From a checkpoint of a small mixture-of-experts model trained on Wikipedia: 13 layers, a softmax router.
Below are experts of layer 5 (counted from 0) of a mixture-of-experts language model. Rows are named router (the router's row for the expert), down (a neuron's output weights, with its number) and show model dimensions 240-319. Each number is 128 + 24 x the weight over its row's rms, rounded and kept within 0 to 255. Numbers have three digits each.
After each expert's rows: "raises" lists some tokens whose logits its average output raises strongly, later layers aside. This comes from a sample of Wikipedia text that the model never trained on.

# expert 11
router:127113133134142143096127139043134125110141170115132127137135118146125092163123143118149130134128141149082140104158132128125092135118138120155133148152116134094124126163114111143110087112113173118172162139157162091075135170166135117141109129
down0:147127116113131134136142148099123161108161167124140134109139143103110100134130146166135128047132119076122125076150126120092174127198122151144110183103126150104090110161061139173112120129142155125166123126140136135111126132136119151111121156
down1:114127148081102124123118144170110138144147143107155119124126098119132087163166124118161177123127152109105102123124141130124082191144169102113105111115136138138114136116114100136130128129079125147121124138159105130123145114157116118098099149
down2:128113113119105127133116149079139100120128153092090129100110144118138105139111176133117104135115170133162103154157122132161121103091117128117102122101125145136133089162117127154121114129102145168120112164146117123094131140158094160087130117
down3:152141130137123152102122134124142159151110164131121119128117135112152140132107171123144118154147143154169110138096098093165185143103087160167165141114124150172128121167119152127109117145114094126090168125144089144137144104149124135160146140
down4:095132139080143113148154129102148141159140116113124123121106127107071122138118093117112086161163161064149086127151134148140060101128154157135167109115129102101136136120138156097110139151126113113128171130143135124133163129156149108166109134
down5:113150140130119149130113113142135169137100146171108143132124173136131109143160120090107124137120189156126123122151144123147087119160144166127149146170156121134124160141138142137141118128147113132115096151116159169121105184134124136095094143
down6:078119138112145135143127071124090153103163084102140122167154101094137125173134116131186150121131119107139183182140151129158082117117122155108112134129132170121122125120126107094145140117141146099110106091145129150148151115131107114140121108
down7:111104174096123138164105111116118124162118143105124124093094143119155129129080141132108132169113104115085092149158154104084122104090144136135129126123107119100155156139114110139157111114123163165096143146155137163120125124135127103137080110
down8:140125136132065134149148143119120135141085156157113098129138100128097105164123135099120149093145128112124135112100083128166080128109106127078085132133106129142154126140122105148117115151151085093122089181158113105132136121107082126096118091
down9:101141160133153119100117130145128084123164126119105140133146168125122134148165132138134125119143099148157106119079124111151106112129106165117078128165152078101136144119128073126106159105141131112126120138120144114106119125117158179164113111
down10:129133095126142150103165157136095115165108138091154107153135146116154137142133142137176136125118112138100121143116163176131114142140083107146110079159103141131118092132127126125154173137112183114142143144119187157159149138130099065155158136
down11:176152104125130094141093153119175121093141131107141165109127163169139107112150128131123113092135131098189139151081130100121125147105136087143109126128154102127159095122133100154142144138099101133144158145138116107125113148125163140072149121
down12:157109117115170166147105155118123152097122152136131129082118134114075121094132122122158153114114092115131103110061125112154130149134124149125091128164090175101124126110121131114123077121132149104136138155056123144103152120118143142121105110
down13:176113168133129105157139158150157054135091123138136129097123133094183106089169147085116158131106134100142109117140109089153142098130090116163146102112119137151102144132141129140148139192133146169116126123170133078108111138127138111137148133
down14:110121090111117145109165090114122076122141099133141107120103151130087143130111125127121136127081126144146101110109138087145175076115121121104113148118154101159157178164108136154124106111160111132177099115166109112102130137105105125156149113
raises: "i", " in", ".", ",", "6", "3"

# expert 0
router:166122134128159134160083141107137130133102123097120134135128066162129114117135106135113107101070159118104173164114122127114097168106170123157179130119122134120115186115112112122119145105105122125142129126141153106064105136186104131141148139
down0:095147155146107167107131108131142143128138141122131136111172123171117134155118144112135163119149116128104100169092146158127095157118124135135143115147109176144164136142179153141137096156092122179142121113130098075120188115123130155148090125
down1:128170163094153186108127119104095123149113106170102136130131119123110093160104146097115126156118109122134085128140178126130149117096131136106128137140154106075123139111149114116157095144102159139151092109122108142120195140091124150165097158
down2:111116143147085139115134149111089095109106072124155104136108107114132114121162116118123150159092117146133152131156139168076154167080125156156185082118109158115105085183099154104118126134160158172164089109168115142139124127117130101122140145
down3:132114128147122127127119124139129138105101131143128088110125119090111094149131119120142080148153160138123129138079123120123126143146109117125132111060129104131097122110126092124147120151153121174126118143139138126106139116118093120107134097
down4:118172131131120108138101138114148133115178101125142115137098140137120095104120113131182105157117118140147150130122130113137104144111142152131094119151104160128124108164155106128108138137166145109139182146117118095115105101112127171154075116
down5:109139099134107121113126146111122141138113135135142095139121149094139101073094125109119169130149161129168148137176141142112179168075122125116118124094136116146183128163109177104148112150132102126139113148120097152119131085139058126117126131
down6:125112104166104117131108126164128160128136130161120121155136126101116133195111176122147131151127098185132155102127163108109105114123112074138108167112110093149110113136110151138115137144117174112111151148136148146064126186136183161085145114
down7:137158113086153144093181137122102152127130159140129157144088166142123123164172130119114137127114092094110114124133141067146120104060095149122123110119108096151107139149114157119129148121139105155125144145107153092160107127121088097104147157
down8:116078155121119099117147153131142116160139157141083108139134121097129137127134091088101131111149076129080125109148111139118123122144097116082072139151128123108164123144139134125116177163089130128096089101124139166136132170121157136119121140
down9:153146121162109128138102097145149099143175117130133146151127130111099110128143095134107097118133126145151134092108140130126131119106104111141114130148082121168171102096141148167111118129159106118136109137104149101145085120100077093153106134
down10:119127115107122133105153118105107110166144123135160110151126178107135149142131167125145162127104133115141129152156083081168136093099119090085105130130161126135140094198118143158128131105154125114161074099132125179148109151122134126102088113
down11:141161130156116186161114124118128127080112142062153118109107157123106082141141097133128124118125073111127131126122096162133155119171112151154103131166141133118115133143145105139141132092098141105143089151146140157129145114120120127147156129
down12:087151141138129096119140093138116153147123134100147181162131124133145105114135174140141130148080100149101113163138082119060152133133168149101099126102127130133124153103122140117124122145159181082175089164124105114117113143135109107130106157
down13:158121127147138129123119124092114147111089156143138114152113115175123068161134135112123130102106152109166115098140189114081125152111106176104124171172113097113148113144147138153092102137126146133138138154087098128104132107113114108145142111
down14:121158103121147136175146130140099090141133099121119159116140097131160125112163094144104103111129160141125119132127152082132095106132127097129141107135120079129097138080198123191142114116136139168140136158126125068158143148179120162147162095
raises: " ", " and", " the", " in", " a", " ("

# expert 7
router:112157141181130125135104127099096154115151120098141134137129142137140111095115123120138129106143148156141128116138153170112119115176153161143086129110152101102062128142133138125119139122143132120086093161127114104115117157132120151117122118
down0:087146098117141112141145123105144165134115125098145109143133133115090112130130141119168193128108118149094136144159139119085147097110138136153111126087111141130156107113127135130131128130129156104142118109140153122129130098144102125129160131
down1:095105131137142145100093142128145142147133059133126142109134153105108139131125147119150146126105127110128113169139116137124191160091131149132135132142151105114140097144144155077141125112111106104110122087157130125122116107145137118113095087
down2:120124142089133103128129133109089089119143237110139141130093128144124120086126133143090083098114128146137151164109108129116131112079138160104140148123118132140125109132077092125163111146111128139145125139193107159119129137104126108165105162
down3:160131133092114157083134110132105136168150109135144117123160137144148155134107156146098139103102167123132125126137115153131126168143138119118140139127163141123135107174135102125139166128159150124122128141160129185128131116094129113137127148
down4:137113172059139135132099100182141147160125135113151117171152103127100142119122086173095100084136105140126116145116079072141151137172144080105156150125131111135132090109119095122146162149111103151161095100098141184123102155125101132140114116
down5:106102122116115153137098080130113144154122136144151126090100120166086105137127136151127144084162108145155112139093161119122175106122131167145126105146132183162124161129089132134119130151115101105160103151132126169119137111140111155123096146
down6:109164144134124120143121104134137148122115183121148094118165143144166137111106135123153131118144121113141101189114130125160106161104112101108109114087159115137102123134131146120156109105096166099189126139147142111150083132134157126101125129
down7:125144146098185117113114128183151106136117132137118104143126176178117116140098172113148103130115138162095121092121106103089119112084154166144139136122130106154090125138060171144122087072127112149125095119126146143093093096129132131136137101
down8:172096136116152149098134108148152134083146119113160135095127123147131098136148115096119159122145064115135124136098150148092109085122089146170132086106097114130113151079160144129143088128116116168123156116096139133116109119164140102101104157
down9:174107161173106123164095100110136125099105097151108170132134152130127178141097133144082133150151104141123183117099152123112101122141152133134121175125108150107177155153180162148130070154136119128105107115118120152135112116124151125155101116
down10:146135088139131100142134117132109116130129100103135156105089115142135126124153121147121117108121157105125104093167127126122095132156083145157135143094114105158134104105119123136132160133109160129114108135122125129103158176172123127088106153
down11:133119165116151106140130120152119113160160112140114147103125128145089114172117147145083138146113119105095093115118102113116107083157115100130146150130148116088142092094126151178166120130088147142092108149100091123104165164144123170101135122
down12:126101158106145133129113124133113089156099146123091171127119128121114105122134160102137100147161132157114151146126105146126117105129153151093124159162078156110143093135119185119144149137126118138113080142070178199113151110157122127146122142
down13:110116128137160114149123084129147123119148103146145118156167120117157114095102124175136094126143113128171135149149134121161097094148116120097140109131123132170147141107104153150134098120084087116152135089138094108110139063124153125139144169
down14:074127121124137116148144142130139140103134143104114132165089167091115123109138110113156155110105097102131097147161113099060091104129165136113106117137123096149138111139097144164107152127111114108103122165140096103094161135156139157141104097
raises: " ", ",", " the", " in", " a", "."

# expert 10
router:114162123169116076077079130134061143114136127126149141136148168122148128111119191174124092138115162168125149154128155126094121159177146136125108127156160087143080125110096130128141104099111136146140146158168101114105142139132091104152116110
down0:139075084123123101141166157130153094170135081120116108143134133143114115125096162091109135108103128074091151127201162133072135109162146168101128135140160121163128114084150174145110126108116130106135105168097141113111128163152144108097115130
down1:183112134128153113119119147120139092178103121092086153129116178103101143145071128101099115157131138113140111127088149124122123111152119131139162101157115126137088111138118073148084140142152170121142132121116152113134162155118119169148189160
down2:122125104114098111141125144136127112124178140119132169134136120139106118107158119154122171120109148103119144153166118084157167135099090148110153110158113132121132128151116149071103156186130113156113164139133098166139132148122131120155168148
down3:168158124141142154114169147104125108191139078096155155122075088126123113120105151136146136107107139114095172105112133139102160165119131142116116102120165132125145154109090163120133145071161156132096152185133134101120189137107106134121134122
down4:096102091172151129160132156051132120090122089096125143117134154107133101142141098135153117129123152138131139115119115084151104089128118136120110131098109105131139129162123122132107118070134089111138166144134122095125116122125125138145119119
down5:150112124116157082175117117112140160122167120124138112095132116104111169138112188108110108151136118112115130142106080134152152116139106119138159169123099108129142195091122140108161173108124114108130173078091088090139152126125170091108112137
down6:100117142181136140141151114085133105145145162119142131200142152105115131117101116134134148117103157119155081164113131126116101123094091124162082109092104110121152127115162171134125136138128129103163158157140109125084112149104122149121102132
down7:124102133129162141125157108145131133137148036119080185128112122128118056105138147128125102129145165143136093097141118096174111149113090147118157102139102167146116077148136124145155096126147082152134119105122152114104144122122141117156174150
down8:134160123118127111105190124158132102114139149137174131079136147067149162127139169117119125120091097130160119126130131114168123133091143118150083155109155120167125146124144094130117131096096125120153167102135098096107097145145098116110108111
down9:141143114118108143124129156125108183098149103110084173162126182125114136132131160133133132132180145124110172164155120121125124115110098122149135114116142125150118147121149082106120106114106121142120141118171137167129150090110125096134138133
down10:151077098114126094148121137089134166136129098116102123155106146124127155129140120111118125079159135138130123129129153113104201117094102147105137173114086091115145127158182146086145138139099133163122159080116152121175127129128085110121130136
down11:112133120096134140185110144120075153152091110154114155089095091117105091153110149126125086112172125085104100114135106119092106132096133110096134153153117152080137123134112135128140114158143109119122123132121151129104104156100151159095090119
down12:107085121129111141145121087146146146149104170127111157127146136106147153134115101133126158115139155148180158121109106114146150103099158129116137144140143155156115101135162098133152135142142113125144118135091116094096130151153088109093157106
down13:172136101126119148143094118139123144112130120119132136115149103108119128093132098183149073145158134080178094120114134162099102144145131116120181126114102140129118105144108091156123128107141080143088111116147119107120102170151129096115124081
down14:129109110126127120153122129089171081135149170083153128138107112170134118107096133093123143126112132129120114100180121143128141109125150135144140145116130125149130172093185134125104152102144203139161127113138113148110106157149153191148127137
raises: " in", ",", " of", ".", " ", " on"

# expert 8
router:169149135081109149128077187121166124096131101133116105157137124108171139099166150157101100166151165133114142129140120137086152157140140146129091171112130152112142126131101149112138095135121108139122119170151156068157105112145114132114167089
down0:148121105163145137142159138104137144102135075127145144120139159155131118140147111115095090158145103126155171134126174132110093151165130119081098154097125120144140100122152129111105138132138143166161133163117126121115094158159144133105132104
down1:168097132117088080099117118132138161063132140125135167116080113134158102137099137110151135133160098145114100146098100153123138183133075121156149139121189128155090106166117102116125119117159127127152120140112127149123141102100109175133137125
down2:113142151164154141147046125148095126151136118090115134123107146145110089131105113158090106096166119109142138125126158082212151134140115120120161089119130121132133107123167129114124125112146123136144141126127130137156126125129138122151109183
down3:116149146095117154114132130135157146124157111179126125152109129119134141141161110137122147142106113164110143146113114132084093137092094120133118145140106097139131113142187156123123134129127105110137151148088123104082077111114094143094136088
down4:120135087144128129160159122080124101093131127112097150095169151112103132151138113129121089133117167134126137162157126107124114135109143110164111121155106157183166096145091133133132157099148103142124124104100140098122160145139104105149108126
down5:154121126100143109101161125096128135126127120146101125149107144133115068136089086133138123135142106149137124145152118102133151149158131182129096156103148135117108121072130148132176124153131114118179104079116119146144162112151138105154078139
down6:104136121100152129155131132124139128109157094085156102140089136109093102138134101120138117158122139108173135083106167092116116117128145100138134141137117076143138140146113091127150136094141153118137146132087087108137129085075141147140095139
down7:118116141107104088115128102119159143112172174154137135151107184076150178093110117187148096101097114105121152117167143151143104117100129141121127118181156105131169130134137113125119175144154119130176122133079151144149118115147149137118066128
down8:154154175108125115131141150108159146109115105163108154146184150120119113157132153145121131139158150126101151174130122129101132108119116096158097167166133139131115087113156126160149152171148141112124136159143113097123137095154121175129146127
down9:100162153128095131121130141117107110103161114096156182145134127135150153107117088104135129114142115079117175123178104067085166114108126100114140098122127123149153131128128113129142091130143103131147127104178116142150118101099141115120093099
down10:135143149129117105164104121110145105111128133130191163148154151122104168150139121072149130117120113109132137072128119113081164111130112156106076164133179120105146171164109138116100139129091148131133123107133162095102126101176105134142099120
down11:124163150148120148124127108105144144133162178092083133106094105126111161129093071135161143137136149138124113145118092120114175119139117145111126137086159100140165113134159097169138185101126142150148084129163121146147132105132140166156131141
down12:121099092138138121106171121114154121130068140123133099123129102093165165112160144188107110113117074104138129104121137183136176138110155108105158095113148159158136134108115131133139143131126101116137134144122090103064118121126138140121132138
down13:142170114103142122141134134152085172136124116105110098147092106104120119155122103079120123080139074120070133136095100166110121151113092100155162156145166158140108174129135174160112078152127103147114153125122120107150132118066128124160128100
down14:142141097124096141151165115137114109115140109140127114101101143134090112143078142141171135143121126122087149126118130136146145115120104098153115135138116149057123114140099115137141182164128101132143112175160144159152155171137165154114155130
raises: " and", ",", "ing", "ist", ".", "p"

# expert 6
router:167102123127112133089129140116147128103130127143078131099144060136154150147104164139116113077154160121146124096132107126158158139150153096163169088162173147089115144075095065150154123118154137146133096138117159142144092134158120125124151166
down0:084118111133106147117140146131143166099137146133157119149186160151153116091102086144113149100124141162096103116118112154093153106116106131132181111144139131127143173157118135136116100147127102145148087145137104118108132106104185129098169124
down1:130140090137141143128133100128155128135128169139159129133121080129121128147122082134139140141087104154143122181113103152184111136094114122121138145071129141088100147122146131123129141146129111101109116140153106154144083125141170148091127155
down2:104152141136179098161147151112095146138123092115103165123111086114100120119126148146125164131143099089163145130132134155097096096108070155145146101147150120085109156150132130146124140118136160124091164156083149112112110124083183127122117176
down3:136110087121096110110165161160143141112159121095141099137141128122139143059158130124121108106126088151124106120106122159141127151115163159119153118095138148134148153123111105144122140091137161132088144165113113105105158117044141125108135153
down4:113092088145165172119138119144112099132145140110115107126111099124125147127118094118147124145130153135087113170136116123169139123127114124116111124108138165130127115136136149108143115169152101151135127132138143101144085147120150111145129067
down5:143124121161090125145118103112161143095113167141099127114123132114054148133145135124125101156114107125134123153131118139119117131115136178113100133120141152126109135124130122098142193123119112142155178155099093121144147147121119113118094123
down6:112101147121149137123157131140141092154158154142182136148142151126139207166115126171172135064167101137145133099132108116161129104111140119121118149104129150119104125112113089106161121152122159093137120144125092121161118098132117164118107118
down7:098161146124110185151112165133152130135098143147111185104116150093117116079165091103131128108141139098131086089156150128136148153137135112107108105179152132090198117162116134154119112153124110073103126106091131161132114082127128139105141150
down8:108102106136111110121112137179170117138126157184116149139129110116147127141135147122159126157107135146098121103121082128130161125128168172128163128086124150134141156106138092125163129121125161117127106107147118139168120082127135159110127143
down9:131127155119185110116143148094126106148143077106140134133128141152101150180140134118136165148131141112079099148150106137105126154129129120084099146125157138111141158134136160115129113112072194086128174175132115103151157080133138181173134148
down10:121134134149135067134104143141096140148132116162117151119145123122125121118089134148146137093090160083152102146100123134138096129107153112142090149148165119141124118183097131136111122132122156137148141173127132121096129113160078094129098129
down11:156114182132121162155135109116156164118072140131148137104124156125088146162090087153123131159125154103110147142108183148096102159106114141115047095158115118112147147133127143103120105093095142127136146145107132110110132173125104125090123101
down12:103129121167137164138113157126100133131110171080171118127139124151129121108156092098138135111108148095133125163156168153157150087150138135145102108164128092188119139088127139153135170109113132110112123142120140132148118110111160140119164147
down13:134154115105097128158156101123099141131080137148096111176127122175132108141132092139165150103102137138127121179097155157101140120117116105096157169055107106140103104110119165077119088130107069123119140072116104141092103129142139123127162154
down14:142103126169154100113103121134168143110143092095101131106097108185135127117154110097168114122156094128202172144142148086121130105205117060097134120131121120180141095138141155152107119160161102108065176135100114118155130139160143120161114097
raises: ",", " and", " in", "ig", " the", "."

# expert 5
router:124173136107111123146122125140148105146145171097107147125151159118125152114056155129174183130093112164158094116151126138138125129100122147116101090085175138123138131169094135067157115121136161115166150134156107156109100138080126092169138063
down0:113098110116140140161094156164158159117112147114149117126139128132093165130131132124088103138106094086121118102115176148109107127084113140142161122165114136086145116127098117129140147159128165112109142106126125114130106134115120138120170113
down1:113125156142119127155121152136109127139147104141101125144114138157107091104116105104141137096158124155138095098112131146126156128158086176093096151160124122135127119139173114122142114104129206137169170118127128126132167111132141160154124165
down2:180142140143142110094119090157128128118130169127141080142107101123158103143107141135122121103131123099142088113177134120126146144099154085134131096098091091160149102135091114109095174123135154157169109113185125125106183104154139102108099102
down3:121158166161148127172096133130125085137109123132138124130122104153112125102151173090162168145131104118098092125141124145117095116136124107149161130143161170163150082122109155112119127178124162110104193094095116188178111094101171121105146111
down4:120146092120126166121150146111163126157120156093105143126083085150118126090097145081160135133114119083104146108103090098128096160097141119179146148120128129098082135141112128144103123123098082120146112115150121084159117103159136125119119138
down5:123143147133136098118116111125096096154102144116076150128152106110158136111184161156141175137119150080140179094149164149089126165130165154140094155101140145091111152141103132113142133152152104099138138085124159094125167169109168169144178140
down6:086134086134131138171082138109109118119138132143075134140122142118148166144140144134139147133150119099082122133172128172116108172127104082129155150093138116154092111127126128105129136116112137080119117107141092139127124111154169102118118131
down7:124123098117156118150132125123120147106118093146139147152114120145107098103160126079139098108101128091138139116113137121108109090128156081127107079155112151142126086092137137103125172125082143115129145115146165150166132135158151123128131147
down8:153115122207151095119144116107193147125114109121131132147128194136121117067120133120143150112138126126125122104138124130142099113105090116125155135112146145126154151152164145143157132060133091098093124134101143145138116118171106090065107113
down9:126126115116165098102126119106129137131089095097170132141106112118125107116154167135146105123100115106061137159171150113128170110130075109134169134146127135120132149132153097129155152167109135113106171129138098146125131161133125125120120136
down10:135117149127103092129107115115152104121098108113123101164174136144145112156135125096101110139122111145166150135165139138112149150130084132147089159132150163151150134151183117114131118152155123152132154126148103162103189165113184114116116127
down11:156127141082128106125102117157164143154120154135117092103124142137123144137123152108101108133119164085116116132115102130167105143094106105176136137139152082109104128105147117117172103095093114118097145121105093107159106123133136146120096090
down12:042139114130132129111085129193150157165165118123113102103138150106106096154124137122142104115125132100127074155140133137111135165167141066121129122114117112158097116133156117123119104127055154147144136176119132140118148180154100163153094139
down13:174131183135158153122112124164137150153130102183119127101121111115150143080132170148188165096094099149123127127148118108121144120117157122128096134128127164116116082103093131126108136122147133109071125072138154134096126133173121136114121106
down14:161112130091079139144116144147178163118109123200162107108120116134109123108132144131125111130097100100152139112144131125144131121142138126106130127103104118107101098145127123086120184155088142109105163157144137090169066098085118107160120171
raises: " ", " the", " In", " The", " |"

# expert 4
router:125142095151054106139147147122094139111157153127141161097149103211139141123103130134138150141127140144129131164175134140114143120143132140137105126088133127149115105134139145110127076117125171126163149148112115127158121129148134127147133119
down0:137125171146138133124130118115130103197121143142140111094092115105116137142136120097131145110125135155111105130095161137128157089140092136085111129083155113132104107108159111119118123135171085124136141088140100149166133116123137117088158140
down1:116095151119136111099119086147108140176162143111134133111087145137139123165171145110160128121149146127161104090081129160140092129199129157118097151126123143099123123090173118107110140100089116089125111113153130143124103154152129112116119106
down2:114144138128169123097149139153155120109110106178118134145095097147128154158103121126103137148097140128165112118153096097112147139085112109133158162114126139150135108121116154135103160139117161111097106150131136117130131149051127118139155124
down3:135086141143178138146079128113108137115155116119108143110157149104119150093143140134132071177108151171163133140117109137087102162122170120128135126135122141108171106149148117167150112134110098113149127117157132118048108102100135136155121158
down4:127123131130161107141170103117133132162124101215096098122110128088118115116142136155104149119120147104133146197113114109127109092140111151113163093135149205105145145107115108131143139165102106106141091092131118169112139132135137132141112142
down5:110127160137129131109145104146088129150148126146167083116134156121115125141107108140133119147159132136154105138139183091150185058160122126138100127113141096174117126141094157141115117116124123138106140081129157153087122117137172125105111093
down6:131094180092098080114138096135132169156138132123122137108116100169122155126126155101157144157117095115183106120136160133134117167146157132102129091100134135162107114146140103112116090127156077165125140125149115137122081100143130082148136137
down7:179152128114124119112136097163157152127127122108120174182082095115120136132105121116110123134109125128124137143142119161139126169083137102127126130098166085141102131117096158129097093128125131126121087109101094186125144109115179133169133125
down8:168140124088126131123143141123128093098126161145142176148121136155177162161051124127101088150145158110155133152162156138080126092100165154175151157169091118125180115123143162154130121155096202159152086133135152140162155117133151151104121182
down9:109113137169147133148127132093124136129096145134168102117142109154142112142138138115131144147126129127090176068149093117131133136097137113127149142110118125129135153109154101132104103134132075128147121098153102102145123097174143126128149107
down10:101130081119131187097122147093154159126076139134093127206162105139079109118156154117126117144153136139134112103120113120133148137147109096129138109164138119120134127151114152157135153134101095150102140086109080158144108166129119127115146107
down11:135160159130150143175135111124100137161124148140152110109125095097085118085117167128125142140128109150105102160140123133137083162081145138135139127115161141142143142127097142102156112078122168164122135147147093077123141112149108158129127116
down12:155121137136118114114144108120100134108112142138099108180118126147126178156092122100165107158126139139172054154113106139135186105113140178109088158144110164137129108127146113106105133122124162189172101164129116104094142142119171113074088157
down13:111112089159142117147124136130131139148167140083115117112154131106144140113113127124123108122167165185164151069119104132123102108121156152074137131124104120161114139140152074116120126113113096142144111110122080113122118154109113076098125138
down14:121175143165120110116134145092112131155092102107157140097127127156120106099124122137143109120132112133129156137119187163058156079143122121138163172095107054111123107134152126149142151128140131121152111150161112089113158097103186099156131125
raises: " the", " a", " in", " ", ",", ":"

# expert 3
router:141123141135147128148143129123131091139146113130138100153126126121158134125157120118153153148165110135093173110164117129105135155130120145155082102123104130093139133129138130086127099131115101125108088144115171086134117159164101141110157118
down0:134143111129138149137138126124116162166084099144135106132119161158137104156110154138191096102112107084107101128142101181173089103057136094147118135175095152144115151133126141140161120147159164124090082119159117099124079111129132139106148161
down1:144147107119120125125140142142143167126104149107104154153133182149135115112085115085117142154138121127129136160108100160141152119160119121120075103117106149174103122109120134108113125136124152149117123138131142136151170090158122130113129155
down2:078095134163108161121128151112116100109102171118130132104139114151124156121195159169116177126087129087095081146139125157086103120149144117127124089083125170105141136140129117122185138166102144137127126138133149149181155150123155111105117159
down3:101116094121132146120125162155155105084170175134089110125144110153138143189097123103071145043134131162159124140171100103147141139125133120136128152153159124142114155133111134167103132157136160127124101116114128142143146138135097122096116138
down4:164114170093145108111149143140136059124122165126129112133133140086126119146177174123152101118150139117122151113127098126127125148127110114144180110193107140130155133153102109127151137144100124108179077111110159085122134136150127146072133120
down5:139144142106159124107142135104151117141139096141146128119124096100115133118142115170087105123186193162156158081144134142099160116152120124139112129121122099167108102145138147115166102167129147101168143089147149126138189158114167193140128087
down6:131185132115172103139113164047149066118099092137155111130102174074121116155134133132126111138133121195144124152090103079141120124141153113162147104119153115127096128149128136150148073133133124107125099107142111127114121106148153135099136148
down7:139124087166125143132149120125122135138126170114153094073175133126104138134115128126099122126145163156116077146102093151138111161152123165088101072115144142161123154121086094114101127106136167158135128077099114170150131135114119123180137093
down8:102078094090123200125130104097187140132125144111156127106121175137185127159131084144143111125093148162151084080101145109108147119085148121112159097129143154174122130143142101163135101101166119112148113105117137170145130150159096137161116138
down9:152164171131141104111108171161161116102103099113050120092148116133155112112124165133122166125138156142127126148073111154139082151162127126139157148131163136148130140137136118132165142120165111150124055115145126101149107078170087123091130125
down10:090139132114167159158105150121108115129137116125129141083141077129157056089150118139098158114124127075092141156102092140102157081173125137135131124107091090150149156112157140124119123095105167135120111116113117137126131170137149153144143167
down11:078099102121140136175101151186110113154131168148133126176174115162133109106116126044114111126164105129144171161129135119108143156090078161126118106109144148112111184126140124104128149145096109174107159124108113111131152094148134137149094115
down12:116127117160127141112175123111147155134103155162131118099135122168125162112065137126103150118137133103141145175114119116109115093133109131063095112154136142149102100100137112128103163108133131133119082120125124124154114114123109135087067118
down13:164139135125076123117117115141164100104168134109173133151142101110160151129127141122127067129136089140094154132105122122127115115104110153101119081147106130089142139100104146167166118142110116130109133087143116160172128099154091119160104131
down14:131143111122119125122130076125119141095156061141102130150154120130135114125114151127122128120155113097133089089153148135119111101119150125102079067141126108123151105122146110170136156106128145157086137153118168158106153120119124108152136161
raises: " and", ".", ",", "ed", " to", " in"

# expert 1
router:101136094142085116092129130127113107141139177095118117163084117095116154142139108129183098126124146156122118168139113127137112146179118104111121147078124158114117130085068127087123154160089143118128125105124105126135125093112125110142142166
down0:080120103129094165145102109120134125173133133104116104182133136119149096181097116146155094116137157098113121106182130142143140146150114138106117135170109137145139134131150153075165170135132097132106096144137116131133139157102184147075119065
down1:110099124146140127119138130094115102133146129098145168112137170091163181128133152119109119127155118087130136149109136112148161116115141155116130205133118148141129117148151091105155181087173147121127130111151150161167108134151107143127092149
down2:107188147172096142169133084124140128114148127122139084148142103141114125105161109109124070152125111125110125170130139134122123070089101104109052165124145152106147162102107112154109135146131118182125071122129103127127156131139137092135127122
down3:091105084174151137131128112131146149164145160069174169104149137139121109130105118101153158112129108159127145128118123108101147132100137097155106102133106113144102194107150108115102146116124120107124095143158132164165140086146153114124171071
down4:125167116120144076119139159125129143124138074119138097104135122135135136153144137143108205139152122156116135168166101146114155112169132110161125099123110137125140124086116127089109145106140149120115114082126153117150114103133096121130093167
down5:144147139129136122134133122158083130121123167111146109148123124115116126105132136135116104122124132117120156137100133146092108084152115143114066176123137083133161099057116147161088102151110119098129090138122164076100147129161111115156146108
down6:128118093141128135146151108123125105157134094126130166162133085118091093118164130145116146154134152136129122125113148078110167117123118114097134134137153086088111127151083149125147102136086128126109086118113084174172133170171161164160130171
down7:129138112125155147163112137149103097112133114122087144135126130129158127139114155074121130138162111139203092121133159183175155192178127145111113114171139146144133113133100108115091133156133063098109168161110170109101124163094086130122113151
down8:153150100168137129141158100106116110103134151122147132118156136117102101155097132107122137143157161105135124148122134149170147164164162143111135124130155146130175130122115106130147155132166104105120141183124125117125109118127125125141175110
down9:118094132111117094154163117136125122174158108149080088130141151103136126096121088141146128084083112119118173094117083135141136118121139117144124149105146137167120085125125120098124130155122167127172098137132107100115128107111135146136125132
down10:102077167146138092129167111107130117093101136172112129146136195124162076150150084116162127085096067129117124152140109135094115131121120153137098142177100165145137138118102123111129103120126155146132151113092115166129147104139120079129118157
down11:153120130107167138136087133155139160124151089125140170145118151104140116136149112148119096127084125146132066090114144130131128113094108142161151149177122112142148102160092126147124126126154076118166135136094140124118117120140137146122131117
down12:087158165117118183130154124095127105097114122134138138140118093099105157152095121139132140165138100131114115139125085124106126156103136100105108124128160165121102113149122151084139185118117139142118052120108085116138154116143135157120145174
down13:127147130138166140108129119150130169129111109133158149080169096096060165107089131119110140130150192144154138136145133138149143137138137128158155125116124144113085137101104127146123076149104100143138125151130094120114127133136153058141108084
down14:105144089136133114089180112135061148141117112102108148131121109128173103125142171141164139167133114106154134133146146124154151132097102156119098128139165115144105090131145158120169158132134122120167100126138087135100176157137140115141140091
raises: "-", ",", ".", " in", " and", " ("